Below are experts of layer 7 (counted from 0) of a mixture-of-experts language model. Rows are named router (the router's row for the expert), gate (a neuron's input weights, with its number), up (a neuron's input weights, with its number) and show model dimensions 0-127. Each number is 128 + 32 x the weight over its row's rms, rounded and kept within 0 to 255. Numbers have three digits each.
Before each expert's rows: "mostly gets" lists some tokens that are sent to it at least half of the time. This comes from a sample of Wikipedia text that the model never trained on.

# expert 5
mostly gets: " |", "|", "s.", ").", "es.", "y."
router:167118110081087147079146126190096185161112148085117085026145155120188133090158160129109104125112157121098138117122110099107091080111085137142153154165128170164159098144093116111105208174132094129099149138155124144123069152137124100161119136105141131166077153159127162068114155093192138150129131162127129108122160194149076114166130149157106123061150148112168191119098068118115145076151
gate0:120180098141156172069150153179108137163163109119084092127133131131169072107112172170128144110080172129057194093096109084160083119143170157092138090137107121108134131052147106131135135136162109112118108183096161130139093106154087156127169114132176082165100127140083137118118124197133090141129143088122203106128041153109148114167143114155105081072135113125158138057101125129121148088167
up0:138104104153106138165107065139163151102133141147131148169135107171142133163148155113105165188120154191118116133082175139088093184113139157113098066058190164048142151075098127127145121123117171118131135088091160116162133170150179122097114103059122129123153119080095070161150188130145100051126068173113184117137154091138124107125136171132094125154134140145171086133133116102168148129070
gate1:113165072092112121153128154134055188128101165089112147116152191096132160124188081133129135107139114157140083136143108080138115135105095093073126144176151125168074107106152178188107120097111075159157118101143154176095066099141112108131114160163058112124177092124083106115165074151159131188083136113131158144171122103114115079173096108121098152161147089095144128107095095169095137150198
up1:136121208162167174162117140132128114060115155089143047100116117083101155113091129152082097111145168146122149101180084084113066141135140157140096209138104120157106103128156102090187162079155161165104140103155120146116119118078126129098110118126114115120124139172136117202135168099137158125071100188140112097141183156157147141123150179100099081114153142108126135113175170205144118067146
gate2:115164142085135177174104159142073222164127145077132157129150094183080127134171142096130057078126211129102104109127175093151126115094133151088110086097174156126116110138135157101127158127192057108130093095109098169109061149157121125124082110159087125129118096100077161113129111166128139152077138091121134149140116125066132127106114131144159160079170119132107164136122125145116092041131
up2:083156111112039132052055127154103147177116086130137109162093161104111142075124121130152166095124158089139175111144208147170165146119154139177121168180146138122099104151149156112126160135115177183108106135093127128131133139151116114053094161149101082125031149110143078126194178099102167132120108144106061133123150135122132127130090161080110140163157090105107121145081120163141151113138
gate3:134138135108072129102063146094158142115093137124124133132169128060085097141104057149105179105104122144137104085150121092169102165127079123115119140153139157089123022177124162076109085129162096174160110139172095134173125091101122108146171114112066150128130098142109104120162089176081126193094129088112143097163164158136130103167082143138096160160101141133179114104074076084115114072139
up3:136192144185134125131104094086154110095161105116137136136164115193172159120188142072119158125060173119139116092120153187130129063183142129157056096110155098140147065118100176137109104203156110120087123149202103111178130167188144181158146125134163112135138127123137152111097142126152118085124106103144169116120088133113162120072174163094101149067092134140157091116099084125095124163145
gate4:106140135155157189181102123129164167091186130103160057106051177112111093141148102136136105147136151150112141133157145105164079084125121112135176147106176144169126089094133152143153177112192148117088138114136151163175070099093171138103095170118059184138140076134134123154152174144124074145134182147162110123086145178174126143113132129104138109150208183140137143152144103180150159098173
up4:083111155089131107125091165141148116112136088102116101115175119102131178156171126092112135093048156107139076039148122102130103148083103121178112174160155073111117135141113159126129153189143121152178142111149111099099155118123115165158098103090131128178100147165153107139154143135155163100103153176111104179126115116133125101170158088119081101088175094233133149133070193125111158188081
gate5:140110110107110164106050117145085142042089184139074130096124159056123124118092161108132139097131136113080079180132120135140094109130139133127127078117166167158129125167131097141159205111092105173111162095108155129146132157097078175086079158116155120121086112138092095088176107163160129138086097095165156057137102107111174088103137104133109185203151108125151153109119187103164112140145
up5:102140098124082122100122140084135184187170098114142119179123059154167101086156089089123054117120164137180123123107143075137165172179120147138061125118076146159099150154139248160105160090090146140045156122099150144122135118148136163086128175152117063130171150093172137144136166151154125108135095136142129121143104080131120119146180137134114116100147161140160151090159168148140169131104
gate6:163086142158183126134146163120068120121167137132086135040119139098130112092088089090118122138143105161140123106111104159145105088110103166141105108145093107154096113204184100133159135143175066187165099174123145072184133162135116121147129136094154156162134102136134186137078115161158115139102111142107105128186112129113167112148205144043126082078119128113149152112086086146162192126178
up6:132188128198122132085084157120112097078087126045090186122155129144089129143125141164112134155088154101107059154148104103138134124121108135093114147146118189094147136117086150101126129143159130162061199144115087089167153155099071099137106104111181117119070046166065139173095133103133110172062135160074146111149146123106092154118127152072141174130097144114090138104101099146128141137121
gate7:146154064106090159144098131142099152149090121164150091108107145096096158086131129091136152096150140165128133129113093169189088100109112206088146105186175164094109135182131136137111189130132110159103097096140151152148120113160127072098129084133115150111117061146079112086146078122153085141110110124118063136162098125039128096204143118082167135076130107073107127057137137145165150107167
up7:179126117142127093113085164127098131182058140148149193109055099095159171098151089196120090150192138112164127111174076107114126124114097159127168118125122092116108148126145140151132214149130156199159172170138082131089141085087173108107136103126101119219125092124112124108134097139120160153125099116096108115055133134166090108173101142154124156146128096108138139107111101178180072126125
gate8:157169141145058166164124164179103124141083128134091112094136115121152139076147092088171148092094116097093124150160084111152082102137126125107130189133182070094125082156104062162112106159074114141100156145126141097216113129157153147131098120104092127183092102153077132103149172164163141154195128114169103146107164145099153131133085159107084100180187112152137132091111091136159095112196
up8:148040139086154123097119131204171194105125145094074129099097103153146122091127118131079119168157102086117144034159098100108118108132129112168117136136103139139174080151128101167152094095102193117097145143115124104137092208148141113150142140145144151147186089204132130089146154184089187154113105169130178175068124133134137132133094102160135095123136101165119135110159058116133134150115
gate9:101116114092119084041083170106149141161083156161120140066072138147093156093147164147137185155119132125114179154134114120130159114160103133100145086146162055097120099098190137136070108100170136161154115115139123094139148132113122128143091124196152100100081090175165090132113106087090131182101164134096106111122104112132055104125069184093127089104160180178135097128094120155188129099150
up9:118145110113150121119154107120151110127112119103160183087126112123133069120131122081116129169085165170138143119122180184136159170079087092119123156107167154099077110173162128091125203104076124200158163158126128157107084185187088116136078086114116127131167091140111127111107211184155170146129124143178180191155123128119151090090166180086167183095148090160102147125144104123104130117145
gate10:118119118143125197083071123141109185047147102135108126103171150146138145116142105114102101149210191095146088138154161124130080126120104092054118143128160135128077053121129073154126138134181115159154107086127160166125079196094081117100129090169075140157144113137111177120145156138077085169138142174103136107144171158130097135125147142118114158092158156128131182089143113205165109128133
up10:137147141136075122118168151182144158177209125144182135128154124104151120130128172111129090143153145082131125163086108134148085110084200146124157141106148152147066161127163121191187121152109137121157176095115148126073102168126183108115107086189120185157157182116133127150148113172162149061146180163132137175104102136128150194115094102130110155148172097137149127102114202077177119164119
gate11:157170161162092185188097169122086131075100108128100109124061119189152068108096144094144087160117082136089105137147155148140140135117138100082106147159160078129169097136086132113106110153140109120133145161210090206180121104141127151098133105101088081181085183158156144122115160122148137180106125123167146136149162141215127102150123111109082146140130086132172151099076129136112149130190
up11:154208128126077139092144102140134074154145152109175121125175166111075125104105163093140160175060084151132093179105134125180142125136114112138150176077138116137108143042102210111124131119166090132150151145133160142101117054151101150118159127150187132101127143153168080084176140136110136127105151099099070191135127107123062084131084181144152099101137166095123131121176166088127113144116
gate12:132091109079166144088139146138094171122096102098109131150175136040143164147127115116072163138133097154136076130212162125123139104181101180128156145136096107101170156100095154168142165099093098148131133141169128108122106105117152149166079131174121127202148141061100143105200158236121182195124178166099116175170132138168142090145134134116111132137137144154117101137140116136106095119113
up12:147163121071146170203140086137099125144131114094112135136103103133092113138105123141069155185119113129120112140087066120174142070095093110095154098127134151143094183101107121131066107140106176092129102061143152072130126147121131078159150126161112114110081203149147151079058111095158111130103148129137130126140177158116132079113121076189120110144135169108131152050137135129053181060117
gate13:217114115112185142130191117125059180110141124110096112077092154153096150113065109158103129133151175099167098078125102154128132154072149148103123111165129121222115124152207142107126144139105123120151214130156119124215087116097099126149113081144180126147098077115145119097136115136133144125119120071073121109104132107136164097158144143179115140185125129128105080113098143078144168145139
up13:108131085127168102156103135120071168093187099118142176146132130140184131145124138139077095149110130114133087133143082112126115150141154113187066129127174101096137181177151107153130154149163073116109093088124111131135126100125059232143157192118126170108157066164158185126153093145104123097141178129071094129164059154130136126105121158093171136142088167085080064119142090137144144131134
gate14:110152140137122154149145099127112076160096082156115030132092157141135121080126177098165089140172131102179124169143166133080098067178109106126158143183111152120171109104121148166094103169129103110120078159165133148112109158077081084118181123169119137117148131098179161171172087112142147194164181166139127128128058088138116131098135141109081174127132137138099163132041103138174133107157
up14:164124095133172111156135110182113098165174145124122111084143057159161108140144187137089141057150131145040117159105135079156097120126151176118139094112159137110129092136146196155140158158049145152089082091121115163135168100185109112129170127140151187177144139153151126067122223134138161097144120138155122140105143146142154109084147187112090096088134144160117155131064140115147114095165
gate15:164182117123125171143179169145079143155148135159101107093139133128221158099145116154137078067108184114139094118119116075094120107132072080119105127128045107083146065157133128188095115085113107134120093160131139125122077155144123117140162132116125109199144129108098118158120119146147110139139176118149142151115147188094134105104175125125136180117106099071176090150088117145128245129141
up15:113134136146070107144170084157138090085135101146163155160121083166142145088118135131128170156116055096127106146139173103080093094161100149114139161175085102068140158189112103129169076095130133111068139191097122114081155166124117059199145128101074186082129123119104111148160136084160118103131143134123143196156103065119103128187157127103089137153092108125188145101172139145130144166126
gate16:177132126100135163129183122146101079183095120121103118131168118167093119082104106148108123161132175135130138126140158158118093152135110109080092142121108169111102101100155154180138204157183116108180146105200104129138140132087082071098147108064120146116117020123076159094115159176161137170117167099182132127139171147142123062191150123116105162113124179116125106137105078133122177156166
up16:110156105127089112062114138095160146112154082100161094119138108138128126123119153065114069132087147149143122141090117088101100139107150171130153098114091115100159148109128172093184163124074121161058129131082120135171100111110154112083123115158136175149185085147168130139067179118094096161095101170089115130104113075086171173088104177154083119074173044149150152061093126149145134169128

# expert 0
mostly gets: " C", " L", " P", " N", " V", " D"
router:098122132166128100088153193090148103138093136160124112142104112168067119145154144226111157109176098146158105124140154116102138086092097154146091162077121157085159124153097125165095119133130129084068130142127130133113094119139147178116113135087080090082180133110124211219147110158156126101167167140149148171131123188094171159165108196154171130074123109147127118137147080139076097148113
gate0:111103120134111187152106172055129145158180130165118104138119129092124082125148149149120081124104136096134099097094131118112139152152094105103174171103070160161128116159176154206146064128090152095096178052120112101162177150110144119143101145112075137085101146097143165122156112131103098111143073194118154116161123066109168123094141121156126131092125155109027136097122140082077107135068
up0:104161139119124155139110129133119145120147111128103045154056148142107099199111106083088132136117147135121181136112187069092151116106098153157125127126146108122110148133107095103098080157116120139105212156100130113082144161109153178183120075124140102167129152148137141164122157208140114085116069224072157151129177162108170118152142078177102189130139123146163089131124148189111146149125
gate1:208083083140203139122090148094114105102139124137119098121138167138068158155179134152168115091127106122071119156134144164153091038100085116185165214063093138112120147098113070164073131112105152098145177130120144151155134152091125191137112155110127145076120110161121184150155128158143060138094107155117146165122124130091111121124171108154126099107172140134175128164154132098082127097102
up1:149186091093078133138118098145146077113147143099151169144191083136118100163146129106201086190129089113074151079113066063068127099104130110184123165094134113159132170187101153116089099111202091114184120157142113108116128102114151160111108128121090096107100176157140127078147127119134177080132089171089132149139119145098068133156096118137056128080136104094094133119119149092157126109151
gate2:145133109088139132100192118069128098164154159175103145144065187117130158135129093134140098128157163154081114104114222085164125162072111114150107154090188169114122123171125142129038098122105131066136193119158124133140096105079125121088185114132157091080139156142109127115156105179172163095067119150127143188106166089138161087138103179096177142105138137111095132112091110134113105102132
up2:121165197161112104156063088067048093108109145141118139105093147117167125114174110134090179083141122152162092139126112103190098117133129105131101159055103125097152143139117101114136121089136127131100102133128213166103123147117134054101139115062134142161091143108170142143158068144117113170121125077187111095143076127166123178111120113097133151134114089133129082191119165146129047148163
gate3:129136139134128190168083128066148098149135140151079144143140100112191084124130126118066148043188079141161145079126130115148128180105156101101123088078131132119082195158149138145104156131160117126095142143136112112147123128139171158054138098040144092107097188084165122223153108142114149114140131156147119147120102151112138155117147212155107103138155149137145126116087115060109153110103
up3:135147136130031109123108158107159158095155104128130125110150088155141155113086164201158119158132099070116149107112119112168123186118138136123101180148103113077153128124098127170121080131156165073165119126111184116096154105155137111086102102121113145135070087170106083119072129127079068148183137173089211133164147128158144119166118142123165139120051088082115167127103070141116160143185
gate4:174139087123159166189121109118154080097172165188071125099121169112108131158168125216087112182166154126143145151156133133173134165112126106121133160092121152099156119117132170079102103107172133113071185125139138152138173084124115135095175152096137126100128094143137168134140144129158085133159139162170173140203195103123166186177109080120117112093041123170093146106120099137100140155097
up4:181072097167109120169101154111083121138146128081071094155124134129126131161124143127111167103120157151157188123131162140090132120171080140152159134163108086162065108098166091207147121187154120157108176076134103127108143109095061065135134104176157083133116163177106134172181061103171136144136137123174142172148148045136096160108122092130150128152092089171140086153162108133104101116125
gate5:158168114071163166126078120103099121149172154150078103093106105086089197100190110200068173163152075179165101088089099097118153128150123088063135095114163091110184087106141150182113092111129145092172106089096094129135101122121113150145168146087079109117115158147114178187111126187131163121141174168172147137160151118095178110135122116122141100084122106157158098147115145106128120142164
up5:105194177138141131148137177139185149087166132131107155160207100125104136186126120146103117110090118114130133137128158141102096145088125048148171142190123080090050114145134116113119108125143101148120157152129106137156185084102103099103142167105116060193105179076147132147122121182108091146141100134165135135131097153088112127131144174161124157086078169189199152130107124078104153152182
gate6:105117128130114158123084194108090091100082172141139150099113153156071142162155157173135063119145097111190191088090161149148131060152115097129134179077111134133134126104115146165074150090108106147062198121135153093111130153132107115132161131143097050068080120152129154164142088162148108093078091079115164128167151136145162166129117174121120067094157087126116081106103126116110167087140
up6:123115118152103177143158110114125185138122126153134128144182154117115102185139185156161135151156143186109169149152089059090144133128118135166177148132110134192098172199127184099107106157130127064099188115127090099178156099154109106117154076154139122133145162153215163138184094186136153110196150146143104152128114151139108107097116115127192111132155107102129213146155115088119149169098
gate7:136109089169167111145134162115170161128146106172125096180089132085120097112106139146113106096225112104192113117130153109189131120125154123121088137070122099079116132191159127201074093112145122090136189156154099084079114149059150065187165163091120146104104135132145152113092128116122173161116138086127146093153153121081142122109123152198169117112097150109156123104100069070121143118151
up7:100102158155132157102053103159132107094109197161125094111119149099153107172139163107122117156122143115172135151130089147137127113114173098152123113124089107157165104205137163195121141211088135150183195138093102077131173170150091137152087145133162176094171121126114148139111100115213146112113145041108095113154158123084118129137166108109107142177140152109141169129157189104120094110181
gate8:072088159136113126087134141120139141198052121171132123110123144082143137167112153119100095093160128085136126086162109084134124139022133117119129113109060188074168097173161187155159134135097146115080173115089111074148125172114156123106141119144097116142095133111153181215130124121126105131132147090160141107134160094102169125191096120170117147086115158107105151076142089082126182150116
up8:065123100098137139125116153120098165146106123116189103136083093174112066103088091110081115101084102118148145042112193146164095136122104145109169161117083154137115224180069158136167131121133165150095139118124145164130143134128149104136122114150156198112122102161198120186143137111087118172099128141135120123130123155109131123150116159130148161133108147197155130099048120133040157082151
gate9:078082176109106151148099082028136133086129184190072152148107124095147123098179159160139135112172137121187157128176118084130101138115141146138080142103133136081131119148104121128104156112129105112143177099089119085210094115142149152112192152065097118045128130094111094199123139165119135113138135128101101118153123109100158120070112120095149138125204132157123140113130100146060141084128
up9:146099095137068141159140157156111126133146175112085138113124126122174181147173158151113145114114149101075158153095137142106166170126131118092146167153054177140107179144064156069093017154160154139086132134137143081123156080149062167129162133116095174125136114137097153077135184153096182149131144112134077194148154095097159102156099109154130076145121118172088110120153146102158112151107
gate10:147090123156119122144137113105130118080126124110077159110155086118116143131142137227110086088152134100147136121105204107067105157083140105152147070137119132116125155186146137126103096119126182127095113158060119127184092156109155130045091123074155111118115151124115106177203091175111160172147108110187141154197171134104138202119126116153153149148200135102147157094114149148141104117095
up10:131134127151124102184113076120161154072122144149192078149075086104106195150148158107135132176094130132199167141142153134162101138082103130145071107111144120127126063033130168081137174158107135129118142173150167173113157072111118163156165177131113138055079096172138127123074130148097112132157139095141133099112158095126125173112163138116115081132174180164130091100155134177166138126104
gate11:075127117131142097120170149128109164135206157164108103163075124107133158135140108153087122088143126121185051143133118082092149118106095112113124098101141136093116100165114147172106117111119133134112141079130137148162134102112060094121109083137166165105164117121145221156147092152154164194131168100120102069132112135096132174133092168147158119086106122115090085086040074138056170164161
up11:103074125192123129172134136188141151106065127085164153161095164079142121107112129169150076127082146108164131151104144133139105131161100128116102085082171094132127101118103118101144127071130140118088077118115112136079113107149041143133127174162147131117148162180126170161154136115106085131141165136178101126137077103152076163098102192080111055104154196168128095173127062078153111135140
gate12:150161156100120151203124138112167151111152099173103125186132162130137153082136111196188093124157120121159147102114102165080138085088144134138109145182092146117084194133117120068078130088125142065182124143109096115187115102113141141054100145126157071136078123123170166153151080145083069148114126118174140169139138126055147179158127117163103155120156149118139174129075107179119109107110
up12:134155161171188147107143072159105089091075161108065146149133126122146141151159116084135111149131133093159095080113177154106124129137147095137048103060109159160162104060086187121135134122127061161111161158133180111087152182139122169126164175115131144164080117106198099165105105160123167135177166136165121135130134072126099172144146167131105114092110110101103065127145158073149140165127
gate13:119122099105137187093142197096136154120127147153137091117105127130079119144186104124117082089127097112157170087120103128151138131114107121090091122177098126117054068116159132192102158148129138081151191114091176110167169167098114076121157105140152072052103155143129134151135075132143124087086132164096115190147193164044167161108090131159175141113088105138191148117106131135129105135123
up13:132155148091103175144127124110166092087114082118089119125169109141140142167167139097114134156119117112120159132146117134136152097196168097146104197117087096115131130126175146096096120103070098109145130198140149072088140114176127178123133142131090135171147175159101136171173172099128150127102147193100081109116098133098106215116147145085053088177163147103140154129226180160162109136142
gate14:129178128161128145175141169084067158185110181111150124154092137175083151110159131133166119060171138069135150169088126061078138184035146095076143146105140089066127208090105147151099121133099118139146106164115115131081132098188166159117122107109124131090155149119106144156185095155109094096091128114154138139087112152156180158095120148089153140123120163142095112143077143111123097142123
up14:076128082109090084168166100106118150116148138183156128095097142137113106096079129110102104162134171163095137149090114119119108115145155153067108074123112166110162162065181076132125166075128114139097145117151137140167125157139100159085137124148132153082107090166080079084124117105148093088155073067154105178149131098156128142048106115139156053142135162112126115160060103162187114135192
gate15:081144143127115164177115135084127120132106087116141179096110070116116109129080177162085201121165185143114184144113110101118100107074146044162140157093142163098099143117146173148090085115130094138100070134179152153106192161092099087127142129125151121114147143095125164157196166088106155179136092145066145076184142169111139144143162135139135102082113140162140076097119159120081112095103
up15:142162119113119189189109110154185097150164129095138097057085176173138161130089105107115107107124115129124141116110148163085098106082169064131186147100093093178118097062118056083102147138125105088116189084097089167132187153142138173107159078114134112147164135120153152155208139138135140170138133131097047060124129126101093150145107122130129170138120166189116123143141106144120142142120
gate16:105129089098127190088129132103149187138177145145107148163126084098131154148194131117114113158107173132157142172129149166113023131088140105107136125142101149132085145072124164131096157157143150102109173131177122136161176091181159152059134118093082130144131091107121183151112086124083170072146130172139168148143159180087168101120144159148169140124088167134149153105098116168147204067123
up16:157151144120109177183150037149128077181141101151095164160111140138139114175101186152160158137105071143136135108136129123113049161166145088084139126108130099123127177140093077167133141098190163114126109141090110119167130097111121169192126137121125094089169154084127098141155179092174131132102112134150174054131171115128127141143133120203125106169147190076158128151178134144117185098100

# expert 2
mostly gets: " Sh", " ==", " Z", " Ar", " K", " Har"
router:142075154064144137159146084156109082120170172104148131127141058127129136124145114074179200152108146091135143135152105134117144203132192098115140124178113084061102118139153119170140073102152137115168119100129138121136220151148068115097130138148161126132083102152166117074161108136117124108130095102121087152134203104101110079099183090108116118186148131152128090148094183149146169088110
gate0:119158147067112140081115098113142127091156169120120058097112113111054074148130111107137163136118130102134103135156107130065135168138155162165127102174145092096090121107152121150077053131133160112047174140122131097125146122155115073160130141146218119073129110118137139132143119116127153077109128101124196127081145059106130167100138137111111101129097118149140191045152119215130161119117
up0:123140173135108134165132124131166068112093179120176123168135108082135144157182116112077131077165144070153092172163058100115136157082146114099154113134138122111074155108116106034085145109142142127139129127155141127125136034156152147133098085116099085131151110130134153106108079129066106187148153037103169125167123129172101169151147173139139148157135061127086142166147140082102141101124
gate1:164102111110118193125112099128155103140128171156129125113084130068080175146219131089114162182142101105153123123135117121104048145120170124198101097139094101111080090136142141088114129084127174178201084165141127127152126080158112157087139107180105095108076112128128188076119100129113143050145149149122153082199147087133121073188128107141143122149173091147117121124143143135111123108119
up1:176214066115089144122071091162151133132095127159144156153099122121113110122151184149064101202134119081126096136144095118174144092101140129095092078106112140148149095120129135141152062076096152163141123143130195127110152185159161140173124134170088083137108135125139121098076125143086142138117110119105171212133174120138110076107137141131130125128162109091140150111103206161039100114121
gate2:171125121089090130072138064085185049137115149134132137076118134122163111107135141128061119070130183105111098119131197135145111163137171128165166100142093144113127116177119117098103137086105100144113148161102117101126198117109141119075108117120163143143127086092131112127136133166105115136062165115188082087127136126121062122135071143214131125142145180094219148083081144124098120111137
up2:096137077147087107120062119083162198194130123097176102163148162129136149104168151169170198100143138129123141166118101125194104145098138134155111079125194097110151098181105160118147132079163134163098092181163184185163139097165174097111185132131164105143105090137133131142127069136132145063160129099166165165135119110114069120145152121099174160148155113139184178140134129113106109139104
gate3:104154045066125085160152138074107134132109158107149102160092104107163096191191099149125079127165147073130142172102087112093128179176077152163115106166114128140146079153161151199127132112171105093122125099096134116075138103064172137140111149137142167142117145096177173108143146122104160163109141171130149074098135101146164081132124132110117118149155144116134170053166161103074175177128
up3:144110092179090101047112153154086141118074099117071141174096111138163103115127071142153077136138110181155096130143106130154113100130066147100080115140137135118136113152099161091107171104126092131117054130130145177100083162129163176080121080124110104124120123086126085132132093087083123128067184193135115112116035134130158199165117143138183120088123125105124124097100054121146146139114
gate4:100109084121167178134148187116173159118164128115168120176098112137100100126134141084144123167131185122084101135143135172115106093084195105142084146090079110112062092123128098145114137149116096139089120083119090033116207178120091086156182117110143160133166135119157146156161137084120079108145078149083163124109158167128179170138132065145075152140079160129113133108093127136167173126124
up4:125204123165096148133072135100093154115113206143101117152113150161120145202074113126190143150114165135179135122145114190157130094163168142098150158134090089116087067077150159137214156133111175094130152106127158125178161149132118112142197109145124096103134144124142135101144128156119161152133113079053083127135143126182130071057120146132140145164062117154158104108088163155124114128124
gate5:128171108106196137132117136068130136115109161079151123101109078101150087174185140141118098086153207047099134179151180135114122115123150069137115158120096119093085113121119155089064127110086085180139055135107134098184151112115059139153137141136152084055111101148114153129150134093163142111171099200102097085126109156156149129145162132143082161148105136131118175113101102097110115161100
up5:153106107171169131174090157081118122123086113103129105120110113142102130112124173153167163115134147105159126140125193101149117165202097086173187115148180156109142144122145167151085117078085117092121054186136133184137154132144100112157079170145113132149092182179129146122148156142126111098095076121104199095119092136128129087145129042170159151113119121178157149159089101188135131200107
gate6:204135092111056124138132131074156072142177177156144124116165168134106115145096157093138188125170168074122100155138087143140114146117140128114085149172102091077108122171154198150132121145147182120165082098173154150127148152122071094122151098139173125089101081144072193082158124101140069074101081148135112159120130146122106116107154108138141115148134123116104140079084153117177168176069
up6:064137155120072196083053131106170184102177100156151124094118095164138138136127127111099147156164165171172121140128134133087135104140152145120133197159088101135115153189067096152118139163129148123155192100170151147087156131143099165111104067167168104158149157112075137175125116125162175117094148132160110128065081087147163183115100124118119104066144160115099140079108172131105088161142
gate7:157118092103118108145133136151117088150154154090170194135096145068107139128133109179146201209180076149096124169125123143147132173106150101067181132091149084097094146104163118167161105149130156181103112143140140139123101152195166109072125113174202049134145099095109159121175130171147135142114124109121137167140095110115122113162142095135201078141118107158169153121090162073122150104109
up7:133146166145169160091167097108128161094091124130180098068178159157094134086145142103148161117165097167178093120048091179095126083123171124141130141109078104119097132184128071117119111145137130114166106105117129137083143146132121081160084164151104114153102101151176099077092131163151083117073168196114196142117090051087181092138130170132153097097103109103141109170118171123107099114145
gate8:171135096120127133169158129085105118139127196178119113101075155077121102115162167153080149137206169110208164120106122126133104142178152137122100142160108119101111167109170111164099090135142056157093140084071141074155162166089144128138162170072146147128148091135087146184113145088149164112163127171170120121151153080078087106124095068128140076141097166143108175103172130112117107128088
up8:113118145125141061136113129165129179130083114107099147122138106116119102102127158135083084133127100093170118118147114158125061110136133171185147130126140096135144114148113068144149165164130120167143121098100147113044077132047100086098148068058099203166175136108181133132195154086202087152147146144108141115122107115126106137165131130145191141100107147135118127101125036123148175155169
gate9:145155088098152148137183097109155103157135150120163139109130104106050133100127148148163153113104118120144089144157144121063136141133128114101069087134106092084057110111137120146107065121117216168141065103081143143115095183154097141149128119098118119091080122138114141107133103172104065147088146129151174111175145068116105105094210092160155137101149076133220135100139150143129150138067
up9:137134095173075109094176059103114156145121149153185144173165138083160119136135126150070170090125130114145128100119184084089190145169093184133120101109105168103069122122135137066087128110144134124148114072132105157152114140130195124094127150184121187140070194117126151097135065143091170208113144162146101117104152151159113156133124108121107071155134047094133106135157146125153152119128
gate10:162121128068174127163137151113123169148100136095153141130163138154148089149079158121186088202179173088101149145183124136134146148091135089070154130109114127065139072124140152112148073072123146125094147088133131100100176119124135118098180110121125134133085087101085140108153106132116127138088136105165113100127173142112191076205091151066134098193157112166084129081084108127087135161071
up10:116126177116145071120156103111149124138128102100161153128094120128076090152093130140153107075114128086147148162162143134117150136095122114165096092116172149139095065076130200140157091202176122118152121128130096158122101168139114202142090131100136091114076124122145138117103155215151093137099185107063149165164171116153130128101052117116067077114180109099205114164156109149114133133169
gate11:154151127121117113144168153100109169175109165141065109064169181131118144187161097129082121157147162101169151057108125155173112126078177146117148121135102088066133155128139115179125107126121121130114128164219115099120153132174095124106153049124148145090170149105157144201147115135070100133095074125140134068176135087147196100125186122085133128129166125139102127131088095113137181122138
up11:168149093173162088092145104146137100085093138176128151151141152072144186115108119170149078140125122199100080118105087109134131175140107080111144100122178194136093181143139176069162097168103140167109071156095097140105106109101152161169056143145149112098141142194080215137102111192147113138154097090151107157088095106159094117093147148143124145088111131118137157106104165160111135111146
gate12:168178048159135197111145135103106153164161165143136088118090103105143145161086089079197126126160172082124076149147112096096156127092107151067098144116120106078117131119154195180163118088173141131126153141129124102120111146178090155156108118097130154163136097097127193170095123153152149084105134156086176064139236089100094104145132152131124117128131162075129144098145121128131163127131
up12:100148180117103153106100120109156151121111027075052092154135126048135102109155057194115094133124181092121171130155119094113122064138154151185151090100143138142087163161137131135163133169124141142134153145185096146142119146163163141109097140064123100104117143126171088061119139102108131103101128077168141116130120085101105141141123104122154153116121136093079159147154105178162161194183
gate13:095158120136081143174125192086112120118112167097099154180111154136150130083190135180124165108121147124154139194114146171139117175164100104086128076172140116070114111108184173156090107075120074123097075143116201146112097073115122089145135119191064129120144160113192145166130144169119128112122153089207111124082182145106110163156152139111110122160113146142143097113128152101115147062134
up13:127112086113143137083166093103124113129111157162071093066152121157156137127133207128074134130129133169177093158121182119167077136156161079191139127111141113104175091143132083116089158111082095072113148133124057156131180200140132106106133141113103123128084136090156147168144134149131144135100132045133193160128081102142104090084181095066112125131147131087115104143141171175080098151119
gate14:179149077118139194135143079094157127070171171163085134092152181133081120138151126121118139124112146077121126172102098149131088105155141114227118127116123141144096117130144134117079110185149081108086172153143192119103160134151126052123145113140145135127105139134148142143194067106136126165132083183128131191146183089122095126073125152126112065127172106149137048082117162131097139127153
up14:118098123147167098132117146091148173149200119128165160095131133106170162114119080115180140166173177138129115172167099056156049103129128113153090126079090160088102078128125106140141144160105124093132115164103097172113157118122156136164145172140150152093140112126056108110057097125136063112131123099143141180164078148143115076123119101127157098123155156076166114159143098175125120124237
gate15:171118130094121109147119141118130137113165144136122139149099156116121113099100081070122215140179146133139100175147090127157157148126158118077104093128136120099158141121122233171131112101149103167156103128143184126146102093124110108069132134214163132154128105208152171153151080163148119158144080078161099154140163153140143155160116126109149056163147140073191138146092196149119119080087
up15:128145088145148145095126121167163125109133120160154126085118141152128136099184187132118109165098159140177108151107176189194175178090104126080119182076097095137140136134119119152124151131096160102081121121145107137170181098146177143155074106106156085067161181157119115157050116105120120108142161126156211150129077152129145130110129114041085079088117159174108109133089099139126143077160
gate16:171195125058117068131114127131115139152189128117070098133129134074113159098140129140098142163132146152084089167166092140144129101163147119133117119209118121093116152194163105130101127147179135131161157160147184122153142147132144107154189174146228083136140139098123172131151102103112166121138155155121141148138154095106153095159197102109118139076050080102160095070098127109154104172135
up16:170108160107129124131153095125124113115125145148148162121155128064073189127182128078141189091124120144138171135133194158105120127111096125135127074119139119098148115159121139184128099137088140200134125130074069083099179096120148179124067165148147080160170062128110125151102061168069154135122143142101181132127120120154138149147134115118117107124152040118130157143148087072047074118140